Weights of a small mixture-of-experts language model, trained from scratch on English Wikipedia: a softmax router, 305M tokens.
Below are experts of layer 5 (counted from 0) of a mixture-of-experts language model. Rows are named router (the router's row for the expert), down (a neuron's output weights, with its number) and show model dimensions 288-319. Each number is 128 + 32 x the weight over its row's rms, rounded and kept within 0 to 255.
After each expert's rows: "comes before" lists some tokens at least twice as common just after its tokens as in all text. This comes from a sample of Wikipedia text that the model never trained on. Tokens count by the router's weight.

# expert 30
router [112 131 121  60 129 148 195 167 155 111 147 134 115 114 104 117 132  95 151 161 126 144 152 129 103 104 126 136 153 176 150 180]
down0 [111 153 136  90 170 124 125 138 160 182 163 104 125 111 135 103 116 104 147 121 159 107 125 150 122  98 112 161 181 103  96 135]
down1 [147 171 137 109 157  68 119 146 126 180 131 102 163  68 183  94 176 122 187 164 136 165  76 131 129 118  88 165 121 112 129 173]
down2 [128  81 168 167 121 157 185 149 102 110 150 113  69 175 121 160 117 179 151  97 118 149 134  93 174 125 161 166 115 126 158 108]
down3 [129 150 122  89 201 137 160  97  97 138 108 117 113  95 163 132  99 148 149 108 103 121  89 144 140 116  85 155 148 151 107 112]
down4 [128 149 156 163 129 135  72 155 103 112 164  95 129 133 169 131  96 111 121 120 122 166 203 138 142  59 180 100  70 124 133 114]
down5 [118 133  60 158  51 108 152 141  92  92 102  43 142 119 125 122  99 125 163 156  73 104 182 133 114 140  97 147 185 144 182 153]
down6 [ 73 118 194 148 157 134 150 150  62 120 117 169 143 152  91 156 110 205 137 128 140  96 142 160 142  77  83 123 124 107 132  91]
down7 [135 132 108 121 179 120 158 153 126 141 255 174 159  91  93  96 128 145 133  94 179 123 160 149 102 182  85 121 160 109 104 137]
down8 [146 135 116 188 108 115 131 133 103 137 142  96 120 136 145 121 143 161 108 175  99 157 143  77  79 122 150 123 198 165 194 178]
down9 [160 146 104 159 133 129 137 151  53 100 174 170  90 107 101 115  59 123 157 134  84 145 108 100  71 115 133  98  66 171 166 159]
down10 [143 104 131 187 199 142 176 147 134 152 153 103 139 111 134 112 122 155  85 138 115 139 141 144 120 139 143 127 114  77 141 190]
down11 [103  64  79 132 132 129 101 137 135 156 108 131 125 128 176 138 153 144  81 136  69  48 111 150 107 115  90 125  77 142 118 158]
down12 [128 105 107 117  63 118 100 129  96 120 132 160 123  87 113  76 146 109 117 154 161 184 117  57 120 197 125 132 124 164 129 154]
down13 [119 144  59  96 116  91 145  97 155 161 171  94 144  92 160 155 117  81  69 108 193 147 108 127 147 113 110  83 139 147 116 137]
down14 [222 115 132 167 132 152 171 129 146 185 189 121 158 125 141 152 107  84  82  88 121 116  95 115 146 155 126 127 175 145 106 140]
comes before: " of", " in", " and", " was", " for", "."

# expert 20
router [120 132 107 141  73 172 106 141 134 120 173 190 181 123 141 110 131 124 124  81  35 148 124 142  85 163 140 106 156 143 137 119]
down0 [138 131 132  70  85 128 137 110  96 118  59 159 151 148  55 153 124 185 175  93 126 140 176 142 158 122 124 173 154 104 183 118]
down1 [104 137 149 121 144 128 144 197 134 231  70 115  97  89 125 154 126 174 126  86 143 117  84  74 133 168  94 117 123 157 112  84]
down2 [190 162 126  83  81 151 176 152 100  84 110  99 135  92  75  71 205 101 127  83 109 164 138  89 134 120  98 188 132 175  91 112]
down3 [101 139 109 110 171 139  73  82 119 179 144 158  96 111 138 147 180 126 161 186 171 150 121 123 155 141 133 132  70 129 100 106]
down4 [164 128  73 125  21 118 130 118 142 110 154 167  70 110  41 114 184  85  89 152 153 148 158 143 189 147 123  80 133 135 151  96]
down5 [ 67 121 189 173 151 124 138 126 147 139 167 156  79 148  84 112 134 117 154 139 119 147 185 155 108 136 146 197 107 141 148 114]
down6 [151 100 128 105  80  61 115 124 151 139 178 116 136 182  76  88 142 129 138 137 135 194 111  92 119 124 168 109 160  92 157 113]
down7 [135  73  89 132 138  93 126 155 115 158 141 117 128  90 139 128 154 142 116 105 110 176 135  97 156  65 132 129 108 104 182 157]
down8 [127 186 104 122 175 157 119 145 154 100  97 116 142 104 129 152 193 109 147 169 120 132 135 206 140 145 115  99  93 161 140 167]
down9 [114 130 130 133 172 181 146 175 151 128 116 150 146  62 118 128 127 156  32 152 115  91 181 139 145 180 119 174  91 106  77 163]
down10 [ 92 120 112 149 137 103  82 130 153 106 119 108 102 140 130 128 123 154  94 118 148 118 133  85 139 173 140 151 152 121 154 157]
down11 [151 126 128 119 145 107 109 135  84 112  98  90 157  71 158 163 145 165 110 133 115 129 100  75 145 136 116 134 101 191  97 164]
down12 [115 166 146 137  88 142 144 120 117 153 119 158 102 131  83 119  64 125 141 151 114 145 115 120  78 130 149 131 152 169 100  82]
down13 [129 134 156 190  81 123  84 183 132 158 145  64 117 108 110  91 149 175 138  88 161  61 154  62 112  88  71 151 117  90 167 161]
down14 [123 105 147 107 112 153  69 119 107 102 106 167 185  97 137 109 144 116 110 144  80 113 167  84 174 106 126 127 161 112  84 166]
comes before: "-", "\n", " ", " -", "|", " 0"

# expert 27
router [139 150  97 178  98 160  75  97  45  87 117 173 162 149 128 177  98 182  91 151 131 134  98 110 136 127  91 105 143 147 111 161]
down0 [113  80 143 160 114 140 121 151 147  98 101  92 132 135 110 115 138 122 120 110 110 129 138 111 143 111 138 111 173 195 151  49]
down1 [180 152  51 128 128 111 158  92  99 114  70 101 215 143 119 164 135 186  93 217 158 167 103  81 131 172 159 145 136 155 119 116]
down2 [154 123  98 111 116 144 107 164 167 154 142 215 116  97 130 104 109  87  76 144 127 151 152  98 203 200 144 106 149  64 123 161]
down3 [238  90 151  94 114 121 137 125  98 150 205  78 104 118 140 148 118 131  82  70 118 102 159  88 106 139 133  95 153 133 144 106]
down4 [129 109 132 142  99 106 101  77 173 109 112 147  61  90 156  98 109  36 102 137 122 119 154 132 116 143  56  85 181 114 121  62]
down5 [177 144 108 115 121 104 111 151  97 131 126  98 137 103 113 115 107  63 108 100 147 158 170 150 192 120 164 179 134 220 161 123]
down6 [127 164 142 121 113  96  96 145 149 137  99 193 122  88  98 134 117 143 133 131 140 121 216 145 114 120 125 131 110 105  95 146]
down7 [185 168 143 154 110 147  95 155  68 165 122 127  67 145 103  97 163 197 113 192 184 140 107  53 122  96  95 140 127 169 113 167]
down8 [ 84  67 101 108  98 167 155 123 115 161 131 105 165 116  71 128 109 110 122 160 162 183  39 108 111 137  83 116  90 121 147 215]
down9 [113 158 139  83 135 134 126 141 158  72 164 163 131 164 145  78 125  95 103 159 150 175 122 133 146  83 104 153  57 144 117 177]
down10 [163 119 143 157 158 108 173  94 114 104 111 131 157 106 150 118 121 173 135 112  53 175 133  73 146 148  89  58 131 171 139 125]
down11 [159 168 141 161 112 128  61 143 134 128 151 175 118 184 117  87 118  79 145 105  99 137 126 108  78  98  79  78  98 190 141 177]
down12 [121 157 114 185  67 109  96  81 131 159 136 139 104 121 142 151  73 120 141 106  97 174 131 123 126 154 151 124  83 120 103 110]
down13 [141 140 141 140 115 119  78 179 180  80 161  71 152 147 112 154 114  62 114 130 130 144  75  88 133  76 117 115 107  92  55 106]
down14 [100 163 133 128 127 122 121 113 131 121 116  59 166 109  99 164 163 133 104 129 134 177 130 133 188 129 173 173  93  61 143 121]
comes before: " |", ")", ";", "1", "2", "5"

# expert 22
router [167 131  85 148 138 126 208 167 195  54 135 162 158 148 155 136  71  93 148 178 138 140 115 166  95 142 169 150  88  86 143 149]
down0 [109 138 154 146  47 145 147 176 162  39 111 102 175 148 164 217 128  93 148  88 130 113 123 108 142  60  68 115 133  75 136 146]
down1 [141 154 107 139  77  97 158 179  90 133 167 142 161 138  65 121 126  73 127  85 107 116 148 116 139 120 142  96 110 162 107 150]
down2 [ 77 152 178 127 122 165 108  89 119 136 102 123 123 114 117 135  92 158 160 129 114 108 152  60 171 156 163 111  84 169 174 142]
down3 [147 168 225 157  79 104 125  74 127 189  55  83 111 155  75 146  87 134 144 122  90 140 163  75 148 185 165  92  75 168 134 170]
down4 [141 130 152 116 155 181 152 125 131 113 140  97 137 202 156 165 123  69 144 110 131 123 148 107 174 139  90  65 109 155 163  35]
down5 [ 74 101 147 158 133 122  93 127 128 124 119 162 108 118 110 150 138 104 137  90  53 162 138 171 151  79 126 126 150  91 152  90]
down6 [146 152 134 120 127 149  88  96 125 104  73 148 179 105  92  98 147 100 122 113  94 138 145 146 123  96  96  96 155 130 111 174]
down7 [ 78 101 139  67 159 142 151 138 108 148 100 140 129 142 186 105 135  93  63 107 134 148  87 152 138  69  92  90 134 151 135  99]
down8 [121 121 143 110  69 193 151 153 165 136 136 119  95 129 115 135 124 130  73 114 111 143 120 100  77 115 139 140 147 146 210 163]
down9 [153 166 121 207 118  98 129 154  86  74 127 130 152 175 138 167 129 156 150 169 111  78 203 114 116 141 140 167 126 150  85 149]
down10 [153 175 146 142 110  92 117 169 110  73 124 119 171  94  93 104  88 150 123 186 143 141 101 137  95 136  97 116 151 117 178 153]
down11 [ 20  92 137 137 145 145  67 176 140 155 119  80 125 114 129  84 179  97 129 150 130  96 105 134 132 115 155 122 126 168 136 190]
down12 [105 130 163  67  79  99  86 135 151  88 113  92 138 138 171 171 128 102 124 109 123 180 154 124 145 166 102  68 155  93 114 104]
down13 [126 121 146 112 138 175 107 112 219 114 156 119 154 163  85 127  47  83  84 120  94 123 131 116 145 118 123  90 150  89 118 117]
down14 [164 115 193 121 108 146 204 115 136 163  91 167 122 101 157  59 141  99 171 166 129 101 187 107 131 139 127 160 154 127 130 184]
comes before: " the", " to", " by", " that", " in", " a"

# expert 8
router [158 123  90 139 180 161 184 127 145  55 123 148 167 178 127 147 134  99 174 168 199 137 155 147 151 131 144 128 103 135 139 125]
down0 [156 172 107 129 107  87  96  93  81 117 112 146  73 100 190 100 120 123 137 119  90 154 131 145 149 155 121 116 146 171 147 161]
down1 [151 117 120 199 136 131 114 119 115 114 116 131 125  66 103 164  83 141 162 155  92 176  65 142  99 160 127 110 126 103 125 100]
down2 [123 140 147 125 135 125 142 150 106 136  74 105 127 103 115 150 141 149 151  73  89 131 139  96 118 162 150 129 117 166 122 185]
down3 [135 135  61 118 105 130 175 106  72 115  96 157 123 160 123 171 181 113 134 161 127 180 134 152 116  96 135 154 120 112 160 111]
down4 [164 192 131 132  90 103 145  78 103 135 141 139 118  99  61 155 138 127 112 157 121 105 180 107 116 110 125 156 133 122 125 194]
down5 [105 133 143 148 132 120  95 165 128 138 164 190 110 162 112  98 171 125  96  90 126  94 155 173 110 157 137  95 106  59 141 110]
down6 [119 102 118  24 166 141 143 136 159 128  33 138  59 178 155 138  99 132 128 150  86 126 103 146 167  65 155 128 141 197 122  99]
down7 [161 125 138 148 103 126 124 119 141 130  82 167 102 138 162 106  61  94 129 132 154 189  89  46 144 125  80 117 115 108 133 151]
down8 [ 81  82 117 120 125 133 108 126 146 131 118 123 155 103 139  95 151 162 147 170 131 125 148  77 123 167  98 132  90 121  99 178]
down9 [125 140 167 148 206 112  93 133 133 100 155  91 159 107 155 138 107  98 147 126  87 105 209 140 152 184 165 127 157 191  58 149]
down10 [102 151 152 161 103 174 129 126 126 125 135 125 116 120 109 147  93 115 117 136 104 115  78 116 109  73 127 103 137 122 134 204]
down11 [162 129 104 161  98 137 112 171 171  94 154 140 136 174 107 119 114 166 143 167 141 106 124 175 186  83 169 150 143  77 159 134]
down12 [107 105 111 204 131 143 150 119 147 149 156 157 120  84 136 156 170 122 186 145 122 151 197 123 111 123  82 110  94 120 152  93]
down13 [143 144  69 107 141 170 188 115  98 187 163 150 182 100 157  72  90  90 141 146 104 166 116 126 177 120 137  93 169 170 103 128]
down14 [100 129 138 123  97  70 108  95 106 152 133 187 113 150 131 107 138 145 154 146  85 105  79 152 104 100 149 139 178 101 150 120]
comes before: " the", " a", " his", " to", " an", " her"

# expert 14
router [135 117 119 186 100 138 126 196  83 125 120 137 173 179  96 174 100 160 147  82  79 146 104 111  89 188  91 102 166 156 133 103]
down0 [222 126 151 110  78 126 157 106 154 100 121  96 147 152 159 137 122  98 119 124 134 108 124 103 115 146 106 113 197 123 129 113]
down1 [192 168 160 107 131 161 173 200  70 136 139 142 117 187 110 138 133  78 109 106  88 110 163 170 178 141 106 167 152 170 158 123]
down2 [ 96 150 129 158 184 151 139 137 112 149 129 109 110 102 111  88 110 134 151 120 178 133 170 145 163 201 113  99 170 111 149 173]
down3 [166  67 171 163 103 133 146 109 121 170 175  83 131 124 137 133 131 114 169  99 151 149 189 119 112 133  90 130 162 113  88 129]
down4 [144 160 138 107 152 140 101 107 144 120  77  99  95 127 124 173 121 107 113 160  91 136 134  81 144 191 153 128 162 162 118 118]
down5 [126 138 136 144  97 198 107 106 177 111 129 134  55  85 121  77 152 161 129 136 136 106  63 141 175 115 145 126 175  64 114 131]
down6 [138  81 106 116 158 159  95 155 157 117 162 194 111 103 179 160  81 102 101 136 133 141 124 142 149 104 126 145 108 134 168 145]
down7 [117 111  95 166 141 134 115 155 117 128  92 103 140 118 148 125 112  93  93 162  75 158 127 117  95 140 148 143 184 105 215 182]
down8 [199 159  71  70 174  71 124 153  80 142 161 152 152 129 171 148 149  96 109 125 113 126 110 145 114 129 108 136 126 130 180 128]
down9 [119  96 143 129 129  78 117 134 108 120 120  93  73 190 102 108 135 173 127  99 129 180  74 113 146 101 120  63 100 137 137 194]
down10 [140 121 105 133 143 141 156 156 148 126  62 106 104 141  94 126 152 146  99 154 122 111  47  80 156 195 150 148 156 126 114 168]
down11 [112 123 159 106 132 133 101 111 126 122 129 105 161 179 119 100 110 184  83 155 123 150 138 141 106 128 113 118 162  66 133  73]
down12 [129 138 141  80 134 152 112 114 145  91 105 152 118 132 113 101 100 126 122 157 110 174 113 186 119 126 121 140  81  66 108 136]
down13 [116 144  75  91 152 137 106 112 119 121 102  97  40 160 152 118 150  94 124 152 118 112 108 117 118 153 109 118 137 137 152 139]
down14 [106 127  85 145 176  93 132 132 120 128 133  75 163  95 130 185 108 168 112 140  79 125  77 123 155 121 140 106 121 180 143 182]
comes before: " |", " years", " km", " /", " m", " January"

# expert 21
router [131 126 107  84 209 115  97 132 124 130  99 102 136 102 198 154 127 130 144 142  51 123 150 114 117 115 131 113  89 120 125 121]
down0 [157  71 196 205  77 132 189 186 104  84 169 108 110 145 159  83 159 135  51 100 131 122 116 152 104 188 149 107 162 133 153 159]
down1 [171 175 188 181 133 125  96 138 113 137 150 106 154 135 158 158 100  97 149 105 134 102  65 133 140 119 117  92 165  81 139  98]
down2 [100  88 155  84 104  99 156 143 133  79 160 108 113  90 101 137 145 145  70 179 144 134 101 158 109  86 126 145 180 155 123 118]
down3 [124 115 133 110 159 157 127  83 176 135 157 123  88 158 139  22 204  75  97  82 190 106 170  76 125  96 123 146 135 153  75 121]
down4 [132  97 125 159 125 128 119  73 120 119 177 134 144 160 171 113  84 195 173  94 184  99 144 119 112 149 143 121 105 111 137 154]
down5 [201 100 109 169 116 129 111 170 137 181 105  60 128 107 101 185  46 163  92 112  66 160 123 171 147 170  86 119 184 129 100 145]
down6 [122 128 140 126 167 195 161  94 166 143 165 118 184 114 116 119 110 147 105  84 142 103  63  98  96 125 193 150  88 170  68 152]
down7 [123 186 138 137 110 149 141 114 103 127 134  67 150  89 150 115 133 126 114  86 107 117 115 121  96 188 139  94 105  86 137 115]
down8 [119 165 197 160 132 111 133 166 126  77  88 182 107 107 113 127 132 137 154 129 123 151 137 138 162 106 141 110  30 138  77  92]
down9 [132 121 103 101  88 171  89 178 174 132 153 144 149 174 113 125  85  86 105  98  74  86 124 111 122 102 118 112  86 177 126 116]
down10 [140 162 118 123  97 174  89 172 104  86 135  94  88 102 121 104  98  79 146 140 107 137 159 103 162 171  84 150 164 134 178 139]
down11 [ 66  98 167 133 136 191 111 101 109  84 146 127 131 102 127 136 164 153 129  84 141  77 131 143 120 174 173  80  76  66 149 189]
down12 [ 89  80 143 129 146  83 108 170 109 137 126 171 100 127 121 212 171 151 122 177 140 194 108 119 174  79 146 132 106 113 115 124]
down13 [131 155 160 123 128 110 138 169 123  90  85 108 144 114 140 130 141 164 164  51 140 133 146 106 192 162 174 144 183 131 137 124]
down14 [181 165 120  83 177 156 113 136 116 149 157  87 120 151 141 171  49  95 145 107 157  89 153 184 142 109 114  86 128 131 148 147]
comes before: "\n", "-", " The", " He", " In", " It"

# expert 16
router [199 153  54 149 136 126 147 121 144 120 192 122 163 134 128 178 141  90 146 127 122 177 171 130 128 182 134 148 130 218 111 117]
down0 [144 121 106 156  99 137  87 125 169 176 109  98 139 146 140 101 128 169 160  68  97 125 158 130 132 115 129  92 128  74 113 145]
down1 [146 121 159 156 124 129 100 160 132 124 132 127 117 162  84 149  85 166  81  64 166 153 152  99 151 130 135 169 126 155 154 133]
down2 [146 132 129 147 131 159 125 121 178 109 142 173 134 143 150 196 115 159 156 108 145 116 157 130 176 124 120 131 113 187 155 195]
down3 [ 76 171 129 180 155 154 135 178 126 111 134 145 165 118 225  90 107  79 151 109 107  52 145 145  80  60 105  80 161 189  99 179]
down4 [126  99 140 140 131  60 147 151  17 184 191 110  95 153  81 185  98 137 126 133 140 146 148 126 142 169 111 160 112 116 119 144]
down5 [112 104 145 164 147  93 114 108  53 162 133 168 110 158 101 153 137 103  89 120 136 116 148 107 145  92 107 153 208 128  84  87]
down6 [ 91 145 116 121 132 133  15 127 104 120 140 120 132 136 132  73 151 184 162  78 187 144 152 131 148 106  84 123 117  94 156  73]
down7 [148 120 130 113 157 136 125 159  73  84 182 191 127 161  98 101 104 131 111 130 133 104  90 125  79 110 123 129 109 161  96 126]
down8 [111 130 165  98 148 164 124 123 106 130 116  54 154 110 103 148 103  81 102 127 207  78  95 171 108 121 103 124 103 179 109  89]
down9 [153 100 146 141 113 129 172  90 140 113 107 173 106  63  43 155 240 173  98 134 149 117 130 136  98  70 161 130 134 125 155 140]
down10 [101 133 163 167 132 139  96 123 106 134 139  93 123 146 125 150 104  99 132 148 158  88 145 125  96  99 155 122 156 144 109 106]
down11 [ 81 108 161 170 147 105 109 102 109 183 199  99 142 143  99  92 110 144  73  99 108  82 119 118 154  79 168 143 128 149 129 193]
down12 [129 155 102 175 135 108 140 136 150 123  86 101  99 165 169  86  85 144 118 108 116 105 134  92 108 155 156 160 190 152 156 160]
down13 [116 145 140 102 104 119 139 110  76 133 118  74 131 142 168 116 138 143  91 102 140 104 177 160 150  81 151 128 138 112 111 117]
down14 [171  80 125 117 146 148  39 154 151 164 173  86 134  60 126 102 105 166 149 119 152 109 118 114 130 170 132 112 182 148 139 115]
comes before: " the", " a", " be", " an", " he", " well"

# expert 19
router [169 113 156  36 160 197 153 170 126 122 134 146 139 163 120 160 166 161 128 113 115  88  71  91 151 123 110 102 121 179 167 179]
down0 [125 123 142 136 139 133 102 134 132 168  71 149 120  57 116 162  99 107 114 130 109 116  84 170 128 102 131  92 121 151  81 129]
down1 [127 128  96 153 114 166 176 161 131 141 130 188 150 129 123 145 127 145 157 123 162 120 128 158  59 103 173  90 126 128  82 167]
down2 [110 124 121  90 105 105 141 134 114 147 116 146 156  98 115 179  80 123 180 107 105 102 118 145 110  79 114 108 128 137 125 118]
down3 [132 114 116 120  94 105 122  97 127 134 140 118 149 170  91 105 114  96 142 158 141 140 184 105 144 177 108 153 129 109 123 139]
down4 [127 145 141 120 180 127 132 170 163 114 104 174 178  94 168 140  73 153 174 135 123 145 161 117 152 164 107 103 137 150  98 141]
down5 [131 167 134  58 170 159 109  74 134 167 100  86 168 152  96 151 116 108 147 112 126 196 106 116 134 159 121 174 169 143  79  98]
down6 [149  77 132 104 172 177 133 107 151  79 126 141  96 133 106 125 123 114 158 138 137 128 108 129 132 114 110 107 145 109  84 101]
down7 [ 81 102 123 118 129 103 106 120 108 110 143 170 153 155  96  86 105 115 153  80 104 111  79 105 114 154  96  46 135 110 147  94]
down8 [110 160 162 137  84 120 150 118 152 101 124 122 152 116 123  96 154 134 157 121 103 124 140 103 121 114 223 125 162 117 105 160]
down9 [153 126 141 179 192 104  72 142  86  45 137 100 146 118 130 175 121 128 150  80 176 138 143 137 159 104 136 109 180 163 161 109]
down10 [139  89  92 105 118 107 124  76 153 135 165 114 166 198 176 113 164 151  85 157 101 151 106 105 140 151 181 130 141 104 104 157]
down11 [140 138 146  93 195  81 191 128 100 104 105 160  84  86 124 175  99 109 133 130 139 117 146 127 154 144 135  72 118 151 118  84]
down12 [148 144  23 147 153 143  73 114 116 205 168 143 139 117 174 154  88 228 135 137  59 119 157 196 171 141 173 147  74  57  95 140]
down13 [100 126  92  92 132 150  78 119 135 132 140 115  83 148 102  97 149 128 195  99 117 171  96 140 122 208  70 182 175 118 139 121]
down14 [124  74 128 116 151 112 133 142 134 116 144 161  90 117 154  91 113  88 129  98 141  90 173 143 182 119  90  82  96  91 115 104]
comes before: " |", "|", " in", " team", ":", " at"

# expert 26
router [129 119 118  94 147 123 155 176 150 185 120 106 182 102 112  46 146 146 149 150 115 106 138  96  74 157 104 130 149 112 168 154]
down0 [100 198 135 119 145  72 122 112 109 119 134 144 142 125 111 133 124 133 110 125 146 128 102 144 127 114 125 130  93 236 140 155]
down1 [135 150 142 150 177 108 139  75 130 159  94 123  95 164 111 114 162 151 123 103  97 157 150 128 118  62  78 188 118  86 191  48]
down2 [158 166  92 155 126 149 138 167 128 127  95 101 120 152 138 117 156 122 113 120  95 102 150 122  90 169 138  86 113 123 122 116]
down3 [ 90  99 184 155  69 181  85 123 111 180 106 128 135 114 158 154 143  96 120  90 158  92 124 108 206 122  73 112 158 152 143 149]
down4 [137 117  98 156 110 110 162 108 119  52 114  93  72  62 117 171  77 113 115 125 134 115 149 188 168  85 128 131 136 118 127 123]
down5 [ 80 132 138 153 145 126 124 102 123 116 130  90 117 145 121 111  97 150 115 137 186 182 114  97 138 167 164 125 154 136 109 103]
down6 [104 134 164 156 106 130 104 150 141 123 171 120  97  92 119 203 135 131 111 157  95 127 153 142 121 123  86 106 111 121  98 104]
down7 [136 108 124 135 123 156 119 143 151 100  11 125  98 136 119 116 109  81 160 120 145 106 117 157 200 161 141  88  97 188 132 109]
down8 [ 79 131 165 111  79 142 141 147 103  89 104 172 124 139 147 103 119  90 104 135 193 174 106 133 125 148 172 134 101 109 160 166]
down9 [ 95 117 144 124  93 141  95 104 124 115 113 166 150  87 116 132 168 149  64 129 119 135 116 100  93 121 151 177 138  29 132 117]
down10 [122  81 148 117 231 158 138 145 135 124  93 136 162  97 125  45 166 118 111 160 145  95  88 124 130  99 126 149 144 141 129 163]
down11 [158 139 149 130 149 148  75 120 102 161 131  83 131 151 119 149 149 148 120 136  75 113 176 165 150 106 147 102 119 136  39 128]
down12 [178  38 135 102 126 161  97 138  61 112 159 152 165 133 167 189 139 155 159 129 132 174 190 142 144 143  83 140 109 119 147 117]
down13 [178  97 163 159 111 138  83  88 132 136  75 130 151 146  78 123 119 152 122 120 121 100 136 180 142  95 186 122 120 130 139  56]
down14 [104 160 104 139  85  99 169 133 179 131 178  83 137 168 134 126 117 164 163 171 106 146 110 102 131 185 183 142 129  77 143 104]
comes before: " of", " in", " was", " for", " and", " to"

# expert 12
router [159 108 146 135 152 132  60 132  98 132 138 162 177 145 164 115 108 180 116  85  95 115 115 150 156 106 148  94 132 110  79 140]
down0 [ 96 167 146 140 148 139 141 134 145  68 127 142 130 182 138 116 125 112  99  60 159 118 120 139  89 119 114  77 123 101 113 106]
down1 [112 107  87 103 158  89 153 132 161 176 138  81 107 108 146 116 154 225 113  72 115 113 103 112  93 255 195 104 104 121 128 149]
down2 [124 121 126 129 138 142 103 158 139 140 159 152 122 131 163 164  94 108 118 146 160 187 120 107  99 150  46  93 139 215 122 171]
down3 [203 158 100 175 124 123 152  67 175 134 112  76 125 126  98  84 149  94  93 130 198 123 117 136  98 181 131 170 135 129 121  75]
down4 [119 182  89 128 196 115 100 110 104 117 144 147  84 136 187 104 186 128 123 119 112 156 143 101 138 109 134 102 136 131 111 133]
down5 [150  67 169 134  90 109 120 173 153  93 123 130 174 147  91 203 158 165 167 181 145 163 118 131 165  86 105 109  79 151 146  93]
down6 [117 172 204 187  67 158 126 122 101 136 134 106 177  83  87 110 144 175 107  80 136 164 161 133  98 151 173 118 102 172 173  80]
down7 [173 167 162 165 144  90 172 165  94  95 121 190  95 155  93 194 136 158 194 138  83 111 117 129 202  84  71 155  90 120 104 171]
down8 [143 122 114 145 126 146 130 107  58 116  80 147  90 146 143 134 130 160 136  98 154 159  73 115 141 158  68 126  41 126 195 129]
down9 [ 94 169 164 175 120 138 101  94 111 149  60  99 146  86 126 137 147  77  95 117 101  47 155 154 154  95 156 116 133 162  98  99]
down10 [127 146 120  83  86 149 114 158 121 129 149 160 132 145  95 109  66 145  92 105  83 149  91 138 103  72 108  97 151 141 110  67]
down11 [ 75 123 142  63 150 142  97 176 121 174  82 112 139 137 138 174 147 193 120 119 153  74 138  96 119 113 149 140 130 165 138 168]
down12 [ 84 111 149 149 138 100 141 129 123 135 160 153  85 126 102  94  85  85 134 101 133 104 125 117 130  78 187 109 130 197  80 121]
down13 [114 192 139  98 138  63 124 101 118 124 120 122  69 132 113  90 161 173 120 150 151  76  97 178 156 192 132 147 166 120  90 118]
down14 [ 93 155 121 139 128 157 163 140 102 138 144  94 182 106 165  86 163 152  98 144 144 111 181 177 102 149 143  72  61 110  92 103]
comes before: "|", "-", "The", "In", "==", "="

# expert 15
router [118 172 173 113 132 172 186 120 122 101 155 130 118  94 118  79 146 153 147 115 105 108 187 147 110  88 181 157  84 122 124 111]
down0 [133 105 103 123  94 139 157 128  85 126 137 161  89 142 118 125 140 132 143 131 150 161 136 116 124 114 154  97 135 103 140 140]
down1 [103 101 112 124 201 137 141 131 152  96 169 124  72  94  76 133 208  93 146  66 148  77 153 103 138 194 196 153  69 113 115  93]
down2 [130 152  98 140 156 126 115  49 120 149 100 102 163 177 125 120 111 133 118  82 117 177 118 114 141 167  56 101 122 136 118 130]
down3 [119  67 180  65 147 167 141 179 104 133 166 170 130  95 169 119 162  82 127 145 134 101  97 129 145 142  85 119 130  82 114 109]
down4 [126 123 105 120 158 151 111 117 169  90  85 144 116 133 159 110 104 150 116 145  72 120 102  15 116 142 124 103 125 159 140 160]
down5 [140 188 142 120 133 134  86  77 150 189 148  51 172 156 102 148  87  76  90  51 158 132 172  86 151 165 196 110 136 109 156  90]
down6 [104  96 114  56 145 162 165 167 152  69  92 164 106 100 134 104 187 117 101 120  91 203  99 123  98 147  95 124 155 136 129 149]
down7 [130 104 122  87 168 141 104 146 143 100 138 135  93 102 159  97  96 110 151 153 108 230 134 143  90 150 129 168 130 187 121 177]
down8 [124 111 118 154 167 159  76 103 121 105 110 123 142 145 127 143 139 103  83 193  95 149  76 159 106 120 130  90 175 180 126 160]
down9 [ 89 126 118  99 163  91 101 128 130 126 117  84  73 163 146 151 113 139  95 149 212 164 158 132 128  36 155 126 106 152 146 135]
down10 [ 44  90  97 158 104 146 133 122 124  71  76  87 184 132  87  98 114 156 113 101 149 155 153 128  67 196 136 150 108 128 112  68]
down11 [134 134 100 162 195 170 160 156  84 130  99 141  44 128 172 144 125 114 145 131  29 151 120 126 105  93 181 151 153 146 118 226]
down12 [116 119  90 104 165 103 138 165 143  92 133 128 186 133 203 118 116 151 123 110  68 176  44 102  96  99 139 143 140 192  95 138]
down13 [171 133 140 152  82 183 154 105 145 107 143  89 147 157 117 130 149 123 150 194 158 118 108 148 159 164 121 121  82 206  98  77]
down14 [135 176  62  62  53 115 157 168 237 132  76 155 175 146  84 120 188 117  93 144 114 103 126 127  84 161 108 103 194  78 135 106]
comes before: " of", " and", " in", "\"", " for", "."